{
  "num_hidden_layers": 18,
  "lr_router": 0.000702,
  "norm": "rmsnorm",
  "norm_eps": 1e-05,
  "batch_tokens": 65536
}
Below are experts of layer 5 (counted from 0) of a mixture-of-experts language model. Rows are named router (the router's row for the expert), gate (a neuron's input weights, with its number), up (a neuron's input weights, with its number) and show model dimensions 0-55. Each number is 128 + 32 x the weight over its row's rms, rounded and kept within 0 to 255.
After each expert's rows: "comes after" lists some tokens at least twice as common just before its tokens as in all text; "gets" lists some tokens that make up at least twice as much of what it gets as of all text. This comes from a sample of Wikipedia text that the model never trained on. Tokens count by the router's weight.

# expert 41
router [114 156 141  92 149 102 187 148  94 149 175 135 196 121 111 122 148 130 191 123 167 184  83  82 121 131 108 102 135  90 132  98 150 138 116 175 111 111 119 148  93  94 142 119  66 168 132  62 165 137 154  45  98 116 119 150]
gate0 [196 131 105 126 170  77  90 129 123 131 121 169 134 119 102 189 124 167 169 127 115 182 130 136 173 161 161 146  81  92 153 132 145 131 123 149  93 137 163 126 201 129 127  98 156 100 155 164 137  87 137 179  98 176 153 100]
up0 [153  87 121 102 139 132  99 114 151 119 118 138 100 128 109 142 171  82  72 149 163 155 141 111  89 173  41 150 140 115 144 107  94 154 143 160 145 176 136  95 131 150 125 119 178 150 173 115 121  86  58 150 141 142 146  96]
gate1 [155 129 163 100  93  97  89 160 123 133 113 177 118 134 117 141  79 137  86 130 109 146 161  95 157 177  84 135 201 128 131 151 118  55 145 112  91 128 198 112 145 160 151 132 166 140 134 106 156 134  88 152 149  99 125 177]
up1 [114 137 112  91  87 136 130 114 117 149 129 175 145  89 105 125 119  92  83 175  87 118 178 131 151 168 117  90 150 134 142 134 147  83 104 109  56 163 148 114  95 158  97 129 105 138 152  83 122  97 128 103 185 127 110 198]
gate2 [100 101 150  93  96 135 122 140 214 100 100 138 158 132 134 132 143 120 134 126 104 125 176 100  95  50 159 147 166 130 141 181 164  86  73  97 139 153 167 123 122 118  73 129 133  93 131 115 130 121 103  71 116 176 151  71]
up2 [118 163  97 164 151 145 126  97 152 114 118 108  94 120 102 140 145 159 149 134 164  69 161 129 118 130 161  69 133 162 123 105 131 101 179 148 157 128  96 112 132 118 127 171 155 163 161 111 153 142 160 144 137 154 135 125]
gate3 [110 128 133  86 137 124 156  98 129 117 107 114 170 123 158 117 125  93 117 125 161 167  93 117 136 101  48 110 216 138 157 147 141 149  49 157 142 156 101 113  80  93 117 103 163 159 138 165  86 127 112 105 106 101  51 157]
up3 [176 118 139 146  96 110 115 150  98 111 141  79 133 145 135  94 131 121  81 129 149 197 122 100 116 115 103 112  93 158  68 147 144 138 105 144 122 136 116 118  90  66 144 129 168 154  73 124 133  69 164 113 148 135  99  86]
comes after: ".", "'", "\n\n", "\"", " | \"", " \""
gets: "'s", "'", " The", "\"", " and", "The"

# expert 17
router [183 139 112 121 129 163 172 124 135 168 141 100 155 106 144 169 152 141  92 120  99  72 112 127 108 157 192 156 119 138 155 138 182 112 137 110 151 168  86 146 205 184 116  79  94 155 138 158 104 152 106  95 111  99 119 131]
gate1 [156 141 100 137  88 165 112  94 140 146 106  69 126 134  63 157 114 116 111 125  93 154 132 175 131 108 123  81 110 109 106 174 178 143 117 125 186 119 106  99 167 153 117 139 169 178 173 104  87 100  53 118 162 135 122 104]
up1 [109 116 169 102 114 157 117 173  87 104 112 154 118  72 132 128 186  80 153 153 142  98 114 111  54  94 107 169  89 150 123 116 169  44 109  81  91 104 135 114 139 123 134 124  94  93 124 101 108 150 145 156 135 142  93 122]
gate2 [135 180 107 139 159 190 156 117 156 151 121 111 173 118  58 151 136 101 137 173 132 131 184 129 108  97  85 127  81 114  75 179 126 117 165 150 117  78 109 124 172 119 164 163 154 124  85 151 146 166 102 176 113 124 134 170]
up2 [138 141 124 134 150 124 195 116 118 143  89 142 117 180 177  98  91  84  60 170 114 121 149 178 118  91 117  65 106 119  77  83 105 192  94 108  91 102 146 122 113 108 110 158 136 162 156 113 108 122 137 123 125 169 114 111]
gate3 [132 157 134 146  73 127 162 155  72 123 169 166 170  96 164 144 144 103 166 138 131 128 123 160 120  93 138 119 127 168 131 126 178 132  78 101  89 144 141 150 188 122 130 107  95 117 164 107 113 127 161  95 158 100  88 131]
up3 [177  93 146  98 148 189 204 145 120 123  89 129 102 130 191 112 167 112  60 179 137  73 145 105 138  97 100 101 129 143 145 107  90 126 175  95 103 115 107  84 114 148 145 137 125 151 104 148 162 121  75 140 110 168 121 109]
gate4 [122 129  97  74 123 145 161 146 130 124 117 132 167 126 119 110 132  94 110  99 126 124 174 117 142 104  92 133 134 137 115 139  94 130  99 161  56 151  97 161 146 147 121  91 117  85 158 104 173  63 134 164  90 132 130 154]
up4 [107 188 168 191 158 119 126  83  92 131 134  88 110 142 151 134 149  98  94 167 153 160 176 120 141 129 133  82 175 140 124 128  92 141 130 153 101 153 142  81 124 114 115 107  86 148 155 164 130 101 113 134 105 144 170 106]
comes after: "\n\n", ".", "\n", "===", " | \"", "=="
gets: ".", " The", "The", "\n\n", "M", "s."

# expert 47
router [161 109 121 114 127 158 177  71 108  96 156 162 101 120 103 104 111  95  64  96 137 180  61 150 168 170  75 171 139 110 127 152 137 147 146  67 141 125 160 197 103 181 114 139 106 107  69 140 153 151 124  81 169 135  98 208]
gate0 [106 112 110 155 145 112  81 143 116 172 138 115 106 155 140 180 129 115  91 147 190 134  55 120  42 132 114  76 129 155  76  78  94 215 155 139 123 162 134 103 158 129 142  67 104 124 121 147 119 169 142 153  75 152 181 119]
up0 [125 150 105 104 154 171 144 186  99 196 129 154 155 102  61 164 111 175 130 152 188 153 142 158 162 100  53 164 115  91 167 180 149 175 129  76 173 107 101 138  94 151 196 141  63 121 220 145  90 160 155 136 141 113 118 172]
gate1 [135  51 118  99 142 106 111 114 154 114 142 139 107  97 173 113 156 174 114 128 172 175 148 188 145 115 105 110 145 104 188  65 168 102  87 128  35 133 134 124 121 132 124  69  89 124 126 161 141 127 122 125 124 141 119  81]
up1 [111 133 132 144 151 101  89 144 116 132 132 138 162 119 127 133  95 150 134 114 127  86 122 102 112 108 145  71 127 162 153 110 133 169 121 193 125 155 135 123 130 141 159 119 113 137 128 168 126 155 137 111 141 129 186 113]
gate2 [119 101 141 125 179 123 136 151  93 113 128 135 152 136 203  86  42 161 123  53 157 172 150 171  91 116  90 118  94 146 155 133  68 140 159 111  84 157 149  62 127 117 193 189 153 150 144 114 125 102 120 142  97 127 148 131]
up2 [131 123 116  73 118 114 106 170 116 119 153 125 137  85 132 168 136 103 138 109 106 157  84 107 119 133 132 189 141 146 132 154  94  70  48  96 138 147 129 142 121 113 116 114 135 170 161 117 103 130 103 164 111  95 117 128]
gate3 [158  81  95 113 141 122  75 147 144 155 164  92 134 120  77  94 152  96 142 197 132 142  53 103 133  75 145  61 112 141 112 112 201 169 111 188 124 155 118 126 130 168  96 150 143 227  93 180 143 124 122  91 117 108  77 132]
up3 [159  89 165 142 130 135 107 117  95 115  97 162  87 142 105 134 154 176 145 149 121  77 139 103 148 166 134 169 139 149 123 120 122  99 147 140 132 107 116 120 117 136 167 141 157  71 138  99 118 142 138 147 176 150  96 114]
comes after: "\n", ")", " |", ";", " N", " |  |"
gets: "\n", "\n\n", "-", "h", "2", "- "

# expert 16
router [103 136 140 105  98 187 131 157 105  95 125 180 139 103 165  88  94 152 115 165 104 152 120 131 184 191 123 155  95 138 166 119 127  96 123  90  98 143 193 127  88 159 101 123 186 165  80 181 182  96 134 144 106 112  81 166]
gate0 [143 108 120  98 116 123  92 132 107  31 122 155 128 133 115 161 155 116 113 124  95 104 122 122 176 131 127 130 144 101 150 101 116  92 157 137 138 125 119 143 122 162 175 143  75 148  78  58 125 121 131 208 114 107  78  92]
up0 [136  97 128 158 151 119 126 148 154 215 131  94  85 175 137 136 105 145 135 110 106 107  62 221 105 105 135 119 101 142 128  98 112 120 124 123 195 162  43 106 181  99 137 113 152 116 121 137  93 117 122 108 139 111 158 107]
gate1 [ 97 171 109 136 143 160 121 151 149  39  75 150 168 137 133 172  93 153 131 171 159 122 159 147 197 137 121 156 114 123 134 125 175 103  87 118 106 108 106 216 101 125 135 147 124 125 136 128 161 152 109 146  94 111  43 131]
up1 [150 160 128 164 101 124 101 141 104  34 148 171 120  87 142 119 128 138 149 157 142  75 208 153 204 193 151 125 151 115 150 128 110 125  81 180 126  58 116 160  94 169 169 125 139 149 137 121 143 104 178 115 108 111  32 149]
gate2 [151 188  94 104 113 145 142  78 148 171 131 176 164  66 142 155 110 126 118  95 131  79 138 127 154 239 171 105 171  92 190 138  72  81 131 138 131 142 123 150 145 112 143 144 133  85 124 106 116 139 157 108 158  95  59 166]
up2 [166 112 137  86 107  94 149 103 169 125  95 109 168 136  62 163 138 102 151 152 100 139 116  76  91  88 102 136 151 140  83 154 155 126 143 107  91 126 101 177 119 104 117 165  68  80 143 103  91 155 116 145 138 118 130  91]
gate3 [ 99 165 133  85 166  75 122 166 131 171 159 113  85  62  56 130 173  77 151 102 131 141 110  97 112 162 134 158 134 110 111 168 164 110 153 132 143 111 161 145 137 169 154 155 140 178 171  93 135  92 167 149 106 159 122 134]
up3 [161 141 158 109 126 132 137 104 109 113 152 131 114 139 136 119 101 187  83  86  91 112 139 104 147 170 159 100 124 123 117 129 168  81 104 110 111 116 167 116  75 194 128 146 115 184 104 127 145 157  87 159 205 124 109 169]
comes after: "1", "2", ", ", " in ", " ", " ("
gets: "1", "2", ", ", "006", "8", "002"

# expert 49
router [160 143 152 116 102 196 121 132 111  75 170 138 140  87 173 135 167  94 143 154 156  62 104 139 119  81 144 143 128  85  93  52 159 127 130  78 124  99  95 154 111 142 154 159 134 161 161  98 184 100 102  65 145 117 121 198]
gate1 [179 168 142 108 111 136 113 139  99 103 118  82 129  96 145 124 161 102 124 150 100 128 131 134 108 164 103 183 193  91 102 107  97 128 139 147 175 140  81 177 109 103 163 171 189 156 106 151 144 152 117  91  81 156  98 145]
up1 [170 142  99 135 119 109 124  93  90  87 155 126  93 124 134 110 155  69 126 135 160 114 103 194  57  60  98 144 108 116 149 152 149 175 127 126 143 162 144 143 158 122 117 107 106 111  72 106 204 127 143 100 163 117 125 173]
gate2 [113 166 153 108 164 169  88 178 111 128 102 162  95 120 132 131 126 101 106  94 157  67 141  84 221 131 172 115 158 145 125 111 112  99 120 104 161 166  89 133 196 148  99  90  41 129 112 123 100  81 108 136  98 133 134 127]
up2 [141  85 142 143 124 149 121 187  93 132 145 125 107 166 142 158 116 149 114  76 215 160  82 119 119  93 138 164 127 125 115  94 108 145 157  72 114 124 117 122 139  76 106  86 111 130 150 127  88 110 146 142 116 130 191 103]
gate3 [112 141 143 119 151 132 128 100  51 144 109 153 144 125 143 183  76 158 114 126 114 105  95 116  99  83 173 147 189 111 162 109 145 164 157 103 167 141 112 165  78 128 130 132 101 143 135 114 102 149  89  61 115 108 139 126]
up3 [110 111 144  99 181 113 135 146 107 168 113 159 162 163 144 104 121 126 101  70 123 134 106 126 136 137 129  99  83 143 150 140 145  68  48 160 122 116 106 130 111 132  75 138  65 161 115 143 138  99 139 174 152 131 123 142]
gate4 [106 160  79 134 140  64 135  91 139 170 106 121 144 139 116 144 169 157 113  69  89 131 100 160 136 141 115 136  96 131  82 122 145  96 129 150 138 118 135 125  96 119 118 119 119 109  24 133  93 110 133 164  77 154 159 116]
up4 [ 82  70 126 155 152 118 159 163 164 161 138 114 105 117 156  80 194 144  59 124 127 127 145  94 107 121 112 127 134 103 130 152 189 139  77 140 122 127 113  97 147 102 116 232 101 133  90 149  86 145 114 175  77 113 128 139]
comes after: "-", " \"", " (", " |", " un", "/"
gets: ":", "in", "\n", "ing", "p", "a"

# expert 34
router [100 168 158  64 150 113 110 166 162 101 122 143 111 175 174 203  93  59  73 134 151 145 171 110 148 107 103 144  77 115 172 120 107  81 134 141 160 159 134 138 137 136 149 126 127  89 209 141 119 150 164 147 185 156 158 151]
gate1 [164  97 116 114 112 129 100 141 127 113 118 160 174 159 105 204 150 146 149 159  94 138 144 167 103 184 161 128 139 118 116 149 116 144  61 107 178 126 117 177 175 143 147  96  47 128 143 137 153  84 112  76  78 104 143 138]
up1 [119 136 127 181 130 140 202  88 144 147 105  86  82 132  85  76 164 127 132 131 140  66  87 163 132 105 134  70 173 169  84 125 148 128 190 125  68 127 125  84 129 116  65  97 175 146  80 101 151 155 115 125 120 158 122 119]
gate2 [124 122 153 148 139 162 110 144 133 238 126 121 152 115 156 159 131 115 100 169 111 211 138 121 128 115 100 142 101 128 139 123 149 143 108 145 145 164 154 132 101 125 119  76 111 172 183 124 190 129 134 115 125  99 127 176]
up2 [146 130 146  85 112 163  76 182 173 152 123 115 109 139 151 126 105 138 139 164 106 122 198 135 156 104 113 152 106 149  85  79  90 108 117  63 171 116 139 143 175 135  98 134 155 156  53 171 165  48 122 139 120 132 152  96]
gate3 [122 133 132 110  98 178 112 128 160 127 132 110 159 126 157 120 141 118 127 137 122 216  56 103  76 157 137 119 146 145 149 123 141 144 132 151 132 147 146 133  99  86 149  88  78  92  57 158 122  19  94 111 138 161 101 162]
up3 [103 170 142 109 138 229 128 163  97 124 148 170 132 139 161 180 115  96 118 143 146 132  74 100  77 103 106 141  85 132 141 102 144  88 107 146 166 154 142 145 129  90 129  68  29 147 105 138  98 112 151 157 161 107 126 131]
gate4 [140  84 143 110 149 155 127 122 121 185 136 112 132 118 190 131 121 100  54 195 110 128 108 190 118 120 108 106 108 124 137 118 139 157 108 191 102 170  78 113 132 118 148 101 145 115 178 105 140 128 118 119 120  77  95 134]
up4 [122 119  99 139 123 144 155  83 130 109 118 110  95 126 140 122 103 127 197 136  80 121  88  76  90 117 120 157 139 163 106 144 135 138 126 103 181 107 149 131 163  90  77  93 148 101  81 169 145 121 118 131 119 183 179 136]
comes after: " ", " | ", ",", "1", "| ", " ("
gets: "3", "6", "5", "7", "4", "8"

# expert 9
router [141 108  61 116 156 189 116 119 118 135 107  78 129 132  68 211 166 133  70 126 135  67 100 148 123 117  95 159 172 126 118 175 153 180 165  99 157 137  54 134 175 152 158  89 130  85 121 110 102  63 120 113 150 201 103 123]
gate0 [141  90 141 134 179 110  90 155 162 144 167  91  85 112 105 119  87 104  99 119 133 169  42 138 144 168  44 150 143 156  74 128 120 159  75 145 120 126 123 182  70 146 138 147 108 161  94  70  67  39 167 141 191 108 138 136]
up0 [174 175 104 202 171 104 115 126 129 108 115 113  74  92 151 104 128 101  83 141 125 170 213 126 138 129  96 153 139 140  82 139  89 132  94 127  96 153 185 162  86 101  60 117 152 210 158 109 161 130  65 159 111 137  98 185]
gate1 [169 152 113  93 105 152  80 190 132 156 128 103 135  98 110 140 219 199 158 154 147 131 158 136 102 122 117 192 150  94  48 198 161 171 194 102 144 149  86 147 126 128 180 145 133  93 152 155  87 121 115 104 132  98  83 156]
up1 [106 116 128 117 153 114 167  79 126 110 112 167  86 140 134 118 113 120 142 122 162 123 144 125 179 126 146  95 101 135 150  64 126 128  96 122 143 188 175 142 111 142  41  99  96 118 109  99 151 162 147 133 134 116 166  91]
gate2 [130 109 106  68 111 158  92 161 122 159 166  41  63 118  87 132 143 139 131  79 113 157 117 151 144 174  55 153 177 114  95 137 137 131 124 116 116 139 118 148 200 138 127 117 182 176 135 177  63 116  81 114 141 148  82  83]
up2 [126 154  99 118 111 113 106  78 184  53 116 150  88 197 133 152 114 127 174 143 125 116 124 130 106 164  99 156 127 135 134 135 132 113 140 166  70  95 143 121 169 129 119 130 120 162  99 193 154 172 127 110 135 184 151  54]
gate3 [129 136 148 102 114 123 122  90 159  38 134 135 162 132 107 128 131 141 127 132  69 100 178 137 117 151  40 119 130 123  15 145 160  70 127 131 170 145 105 155 107 125 132 155 121 160 138  90 174 136 133 125 116 128  99 136]
up3 [144 114 160  65 113 141  97 143  74 113 100 103 156  87  80 131 143  67 144 170 133  97 147 113  86 197 113 141 143 102  20 147 146  84 102 160 116 157 138 175 115 100  91 139 114 104 146 160 104 106 124 132 117  94  71  53]
comes after: "\n", "\n\n", "==", " ==", "===", "."
gets: "\n\n", "\n", "|", "===", "| ", "=="

# expert 44
router [132 177 153 108 148 104 133 173 125 158 157 208  96 124 131  73  47  90  90 161 134 152 144 114 164 128 129 154  65 129 130 119 126 135 191  71 122  96 143 162 120 209 106 131 156 145  85 168 175  96 112 150 108  85 132 147]
gate0 [127 156 137 122 121  92 130  49 118 116 163 113 100 179  98  80 143 142 110  80 158  95 166 115 141 156 164  87 156 137 115 200 118 108  99 143  61  88 153  81 102 141 125 177 121 156 136 149 129 108 118 106 153 119 122 118]
up0 [157  94  90 119  83 150 145  80 117 135 156 115 110 121 171 127 154 129 150  88 110 119  92 134 156 121 125 125 170 111 128 102 141 159 205 130 128 113 137 120 124 164 132  66 124 202 176 140 108 144  97  94 121 139  78 115]
gate1 [148 181 121  71  73  81 103 142 163 128 146 145 131 163 128 134 169 179 120 202 139  91 109  90 143 186  61  99 139 166 130 157 170  97 119 132 139  97  93 121 178 126 132 138  53  65 100 159 157  97 141 139 112 127  63 140]
up1 [ 86 139 146 136 136 111 134  82 162 197  79 125 118 151 121  94 105 123 135 143 115 134  96 157 151  75 118 163 102 143 118  98 143 137 156 119 157 185  83 110 102 123  54  71 119 101  74 141  77 143  92 138 111 109 160 159]
gate2 [128 157 141 147 101 145 151 116 154 144 123 113 136 127 112 130 127  78 141 152 142  89 132 169  91 168 146 119 165 141  51  52  47 109 141 142 192 137 116  76 135 133 101 113  90 120 154  72 110 140 115 137 108 174  85 176]
up2 [135 197 129  93  83 110 111 138 148 145 176 170 115 107 134 110 125 109 123 145  91 191 176 115 131 114 156 157 106 110 112 130  93 117 159 139 150 115 150 151 150  82 119  83 141 132 133 122 172  79  78 106 113 126 120 137]
gate3 [123 150 116  94 185 109 139 161 160 113 130 172 111 142 106 108  86  96 121 130 121 101 112 123 104 148  48 170 141 103 119  53  74 105 143 173 113 102  69 136 113 162 134  95  83 122  82 132  89 107 164 108 145 156 107 169]
up3 [146 100 108 132  78  99 112  85 158  97 118 125 151 129 148 123 157 148 133 163 122 135 144 108 196 153 147 146 163 141 127 140 126 191 155 102  78  99 137 125 119 169 105  87  80 138  67 148 156 127  63  94 146  96  80  87]
comes after: "1", "2", "8", " in ", "86", "88"
gets: "1", "8", "013", "015", "014", "021"

# expert 11
router [124  93 128 119 195 150 110 133  80 170 159 161 148 191 149 160 167 104  94 183  93 110  79  98 135  70 150 121  79 130 187  99 154 137 145 134 111 146  97 112  85 129 121 119 103 145  72 118 126 105  93 119 159 121 192 153]
gate0 [ 98  95 128 121 180 103 145  83 148 102 123 167 128 142  83 127 158 158  48 157 161 110 122 142 125 167 131 148 128 148 176  92 146 129 148 138 157 157 136  81 105 157 130 166  54 120 146 108 132 123  87 141 152 155 127 150]
up0 [160 120 155 166 114 155 131 130 164 105  62 148 140  97 163 120 167 184 129 121 130 161 118 175  46 103 156 105 148 165 102 119 177  91 133 134 125 122 145  99 139  94  88  66 119 145 101 149 227 135  93 154 118 144 163 105]
gate1 [129 122 141 125 189 120 115 182  83 164 179 101 121  72  83 124  81 130 130 135 117 133 139 127  92 125 174 127 110 142 104  89  57 103 207  68 148 102 116 128 194 111 177  73 112 131 101 111 138 180 151 122 145 115  87 103]
up1 [148 102 141 164 129 112 126 142 159 112 145  60 153 130  92  86 123 113 179 133  92 142  98  86 124 131 120 151 143 112 124 129  67 133 118 129 181 139  97  87  97 179 203 110 100 114  99 104  92 113 119 125 112  80 148 155]
gate2 [166 114 108  88 156 138 125  80 134 132  85 128 105 158  97 169 137 112 131 151 106  93 118  95 175 154 130  96 123  88 142 111 167 229 144  92  91 156 147  82  80  45  71 131 185 126 113 153 125 142  89  60 165 157 168 139]
up2 [155 139 127 140 133 125  93 124 112 149 139  99  86 114  85  79 117 154 147 112 136 121 123 190 118 128 162 113 158 137 160 156 120  90 149 155 150 134 172 131 148 133 166 211  86  75 111 147  74 117 133 146 124 111  72 170]
gate3 [124 154 129 134 184 113 118 117 109 123 171 142 129 144 141 104 141 136 153 143 194  54  97  92  84 171  71 134 138 128 136  98  89  80 114 115 114  98 139 105  95 142 103 178 169 136 126 152  60 103 146 143 137 119 127 151]
up3 [128 157 130 145 126 115 143  96 148 109  89 123 146 123 143 122 153 131 193 155 139 152 126 134 149 149 138 152 109 184 150 180 173 110 151  58 114 123 100 155 163  91 141 143 113 153 165 123 114 138 195 101 131 130 120 126]
comes after: "\n\n", ".", " =", "\n", "==", "==="
gets: " \"", "\"", " | \"", "=", "\n\n", "."

# expert 35
router [123 117 148 134  98 119 116 128 128 113 154 147  79 132 110 124 156  84 119  68 128  71  82 162 140 222  56 141 110 109 134 178 127 171 137 129  88 143 114 130 142 163 144  96 169 151 186 136 105  95  92  90 115 133  99 115]
gate1 [145 153 110 166 107 118 191  99 159 141 150 133 151 122  70  98 161 152 172 144  98 118  96 144 191 112  79 196 104 112  79 111 126 159 102 127 163 156 161 157 116 110 178 123  94  93 114  86 153 126 189 157 145  75 161 118]
up1 [187  94 123 134 143 129 135  95 105 116 138 112 163 159  80 138 103 160  90  64 113 142 121  97 141 120  81 186 120 109 195 118 148 142  97 151 198  96 114  84  37 160 197 164 151 192 123 119 137 159 126 151 149 110  97 138]
gate2 [164  89 142 114 151 136 131 112 151 154 119 104  96  95  71 121  96 142 147  65 172  98 130 134 103 131 112 147 189 115 161 138 168 129 137 156 137 165 140 114 116 167 104  83 141 161 150 131  87 142 175 152  72 109  89 144]
up2 [116 124 153 115  93 133  77  66 175  88 119 171  56  79  90  97 116  84 162 158 169 102 130 123 136 175 118 148 132 121 164 154  77 196 202  98 144 106 148 144 156 101 102  88 180 140 181 195  90  94 117  44 139 118  87 138]
gate3 [116 140  80 123 121 124 107 160 188  64 172 147 129  93 161 111 138  97 140 126 105 126  77  64 119 153 150 145 139 152 167 156  77 118 142 108 112 126 178 140 111 112 103 127  81 102 104 136 114  91 217 149 131 118 146 196]
up3 [104 165 155 150 112 143 117 128 128  99 120  97 117 134 123 200 141 144 130 195 147 155 150 136 158 158 134 106 134 123 108  64  91 118 158  72  97 180 185 187 167  92 104 171 132 189 141 127 170 124 125 135 112 155  82 135]
gate4 [157 122 119 141 118  63 147  98 134 110 127 137 128 125 132 150 167  82  83 155 144 126 144 113 143 132 101 113 138 137  91 165 189 162 127 122 118 141 135 141 121 163 129 127 196 138  73 100 152 103 150 149 164 141 106 115]
up4 [104 141 127 150 103  79 131 140 114  99 177 150 126  67 157 174 122 129 169 100 116 110  97 128 131 111  61 167 118 113 108 133  92  86 181 154 150 122 136 191 154 147 153  78 190 139 126 109  88 137 153 147 120 107  71 113]
comes after: " | ", ".", " M", " m", " In", " An"
gets: "0", "c", " (", "g", "1", "ol"

# expert 3
router [182  96 166  84  92  96  94 115 108 107 136 165 116  99 156 159 171 109 127  76 111  88 149 136 107 130 153 127 120  81 113  62 143 149 144 117 133 113 152 147 137 107 171 102 147 141 111 110 116  91 145  90 137 130 135  74]
gate5 [119  88 139 139 150 106 112  95  84 117 124 124 145 146 167 174  58 165  73  69 143  75 120 165 150 158 102 145 129  68  88 113 103 122  88 151 198 128 160 106 130 102 121 139  64 100 101 102  75 161 134 141 149 127 126 139]
up5 [ 59 155 141 195 155  91  66 109  88 147 107 147 156 109 116 128  71 176  90 119 144 138 196 143 163  90 148  72  78 145 120 108 151 213  61 157 113 128 184 104 169 129 186  52 136 135  91 127 138 134 138 166  89 133 122 135]
gate6 [167 144 133  82 118 152 178 116 143 180  93 130 142 150 125 130  86 134 123  87 111 131 187 139 102 161 155 147  96 158 121 183 140 119 106 104 125 159 170 100 112 144 112  92  97  92 145 174 184 118 170 152 105 126 133 119]
up6 [144  80 143 168 136 151 124 112 135 144  83 119 156 185  96 125 163  82 115 161 135  82 145  73 130 158 107 150 106 125 162 176 123  87  63 117 143 161 172 120 103 150 165 163  75 101 155  87 116 164  94 130 140 109 133 144]
gate7 [158  67 150 121 119 156  49 147 114 147 104 147 140 141 122 107 166 102 123 112  88 138 196 139  74 151 177 115 112 151 139 120 126 136  91  88 127 148 149 123 173 199 160  93 113  75 164 123 111 130 116  77 146  90 169 114]
up7 [114 170 107 101  92  94  71 126 102 171 119 163 150  88 106 153 119  90 205 134 115 102 161 147 178 196 215 118 129 129 153 148 116  96 120  97 116  93 159 115 167 134 179  76 124 146 106 207 144  95 165 101  87 195 120  82]
gate8 [135 126 171 117 135 134 123  87  95 134  81 157 127 137 168 130 158 106 121  80 131 210 132 139 173 145 141  90 107 118 153 133 112 152 152  99 119 158 108 159 203 118 212  98 187  81  55 138 108 153 156 132 114 146 187 103]
up8 [145 103 150 120 126 156  95 141 148 157 113 130 136 159  68 128 146 154 136 166 156 100 137 193 110  97 136 137  93 102 154  88 110 156 128 127 103 108 136 157 111 167  94  94 118 129 212 168 160  97  93 125 109  98  92 144]
comes after: " F", " f", "f", " | F", "F", "- F"
gets: " F", "f", "ep", "ac", "at", "ed"

# expert 21
router [132  86  68 131 170 156 111 114 131 158  54  88 144 154 110  76 162 137 143  70 192 117  98 144 172 179 157  95 152 159 148 150 149 169 108 141  95 144  62 129  99 104 127  98 118 133 110 189 133 202 121  29  77 140 189 162]
gate0 [128 142 142 143 119 161 117 138 166 103 148 172 130  72  98 176 111  98 150 120  49 103 195  99 164 146 162 167 146 137  90 142 113  70 195 101 106  62 102 181 168 141 160 129 119  97 112 130 168 205 150 137 101 102 151 135]
up0 [149  95 126  77 163 167 122 140 110 181  79  78 170 107 113 104 123  47 135 149 177 121 113 146 137 154 107 134 129 108 184 100 154 160  79 156  84 141  68 149 142 102  78  93 108 116 137 116  92 156 102  98  65 102 152 131]
gate1 [114 188  95 107 105 179  75  89 162 138 113 141  83 120 134  83 114  75 188 186  83 180 170 139 145 120 158 149 137 128 174  96  94 160 147  68 114  64 147 132 147 145  76 141 168 135 172 118 111 149 115  98 121 160 163 176]
up1 [167  88 147 130 129 184 105 175 133 134 158  70 150 136 137  86 171  95 137 136 154 129 117 134 160 154  91 165 118 128 179 161 114 173  50 140 116 110  80 133 152 127 153 122 161 158 147 122  63 105 102 107 101 112  99 130]
gate2 [103 148 136 123 146 133 131 142 136 113 113 128 138  82 164 159  82 178  74 175 143 209 155 123 154 121 151 123  58 131 129 107 180 174 112 150 107 127 111 153 143 124 103  84 126 123  97  91 197 171 148 138 115 104 183 124]
up2 [129 156 138 173 112 100 129 116 108 128  87 144 153  92  92 121 145 111 100 159 161 137 103 190 150  96  86 114  93 100 138 120 122  81 197 113  78 139 107 133  66 124  30 121  87 137 110 174  94 141 141 138 115 147 156  82]
gate3 [126 116  98 110 115 147 104 168 125 159  85 126 143 120 119 122 158 158 150 143 121 220  74  94 160 153 231 121  71 107 117 122 165 109  92 142 106  93  75 110 161 142 119 172 101 130  57 129 145 151 100 113 118 125 125 143]
up3 [140 118 132 129 134 136  97 118 140 183 174 165 177 155  97 148 171 147 157 133 124 155 115 152 126 143  72 106 138 156  75 183 203 142 145 149 126 194 144  78  95 137 139 166 125 125 150 169  48  96 142  99 112 115 100 108]
comes after: ".", "\n\n", ", and", ",", "s.", ")."
gets: " his", " The", " her", " as", " He", " its"